config.toml
experts_per_token = 4
d_shared_expert = 192
moe_layers = [0, 1, 2, 3, 4, 5, 6, 7, 8, 9, 10, 11]
router_score = "softmax"
balance_loss = 0.000231
groups_per_token = 2
head_dim = 64
positions = "rope"
qk_norm = true
extras = ["capped logits"]
init_std_up = 0.0312
lr_mult_qkv = 0.5
final_lr_fraction = 0.0
Below are experts of layer 4 (counted from 0) of a mixture-of-experts language model. Rows are named router (the router's row for the expert) and show model dimensions 32-63. Each number is 500 + 40 x the weight over its row's rms, rounded and kept within 0 to 999. Numbers have three digits each.
Before each expert's rows: "comes before" lists some tokens at least twice as common just after its tokens as in all text; "comes after" lists some tokens at least twice as common just before its tokens as in all text. This comes from a sample of Wikipedia text that the model never trained on. Tokens count by the router's weight.

# expert 29
comes before: " ", "\n", " 0", "|", " 1", " 2"
comes after: " ", " 0", " 1", " 2", ")", " 3"
router:463513584454456434523578499540411543484510447499541477536416544530508478508513495523517563474447

# expert 27
comes before: " ", "\n", " 0", " 1", " 2", " 3"
comes after: " ", " 0", " 1", " 2", ")", " 3"
router:501448523429471445514551487555456572481504494469535484535464558519468480463552561490521545471443

# expert 1
comes before: " the", " a", " he", " it", " they", " that"
comes after: "\n", ",", "s,", " He", " It", " it"
router:508549536479460494439502449538440488523472478561551451522489539546460459456536504479526449483473

# expert 9
comes before: " of", ":", " in", ".", " for", " was"
comes after: " the", "|", " a", " The", "-", "The"
router:483521511567464440433548478528472458476458462460516444527472537546477481462545457517530564459515

# expert 31
comes before: " ", "\n", "|", " 0", " 1", " 2"
comes after: " ", "\n", " |", " 0", " 1", " 2"
router:508491549569486470455516487532409502499538489453567526507463500555512493496481463533521500421443

# expert 60
comes before: " |", "7", "8", "2", "9", "1"
comes after: " |", "|", " /", "/", " (", " 5"
router:499533564573493472509498466544432517444475479458464451516467498537511437392493501493511559522407

# expert 6
comes before: " |", "2", "3", "8", "9", " York"
comes after: " |", "|", ":", ";", " /", "/"
router:450531537542493467475533481510474536454503491464481476537484482554499496465533472556528528466512

# expert 45
comes before: "\n", "|", "-", " The", " He", " In"
comes after: " |", ".", "===", "s.", "==", " ==="
router:473470498524451486453542455523456552486496455482498443517473496538462468449528493482521512481459

# expert 13
comes before: " of", " to", " in", " for", " was", " be"
comes after: " the", " a", " The", " was", "The", " is"
router:459496596541478517505506455535530420480474508498545490516505540539486484590537465473524513542469

# expert 42
comes before: "-", "|", "\n", "The", "In", " The"
comes after: "\n", " |", ".", " =", " ==", "==="
router:444446533547487519467536457487509499482456474475551533517483475522491500483494514523510525436449

# expert 11
comes before: " |", "4", "°", "1", "6", ".0"
comes after: " |", "|", " in", " on", ":", " 1,"
router:487568534485456466473544529519462518451422472486504471547472527544483474468554559585536495402432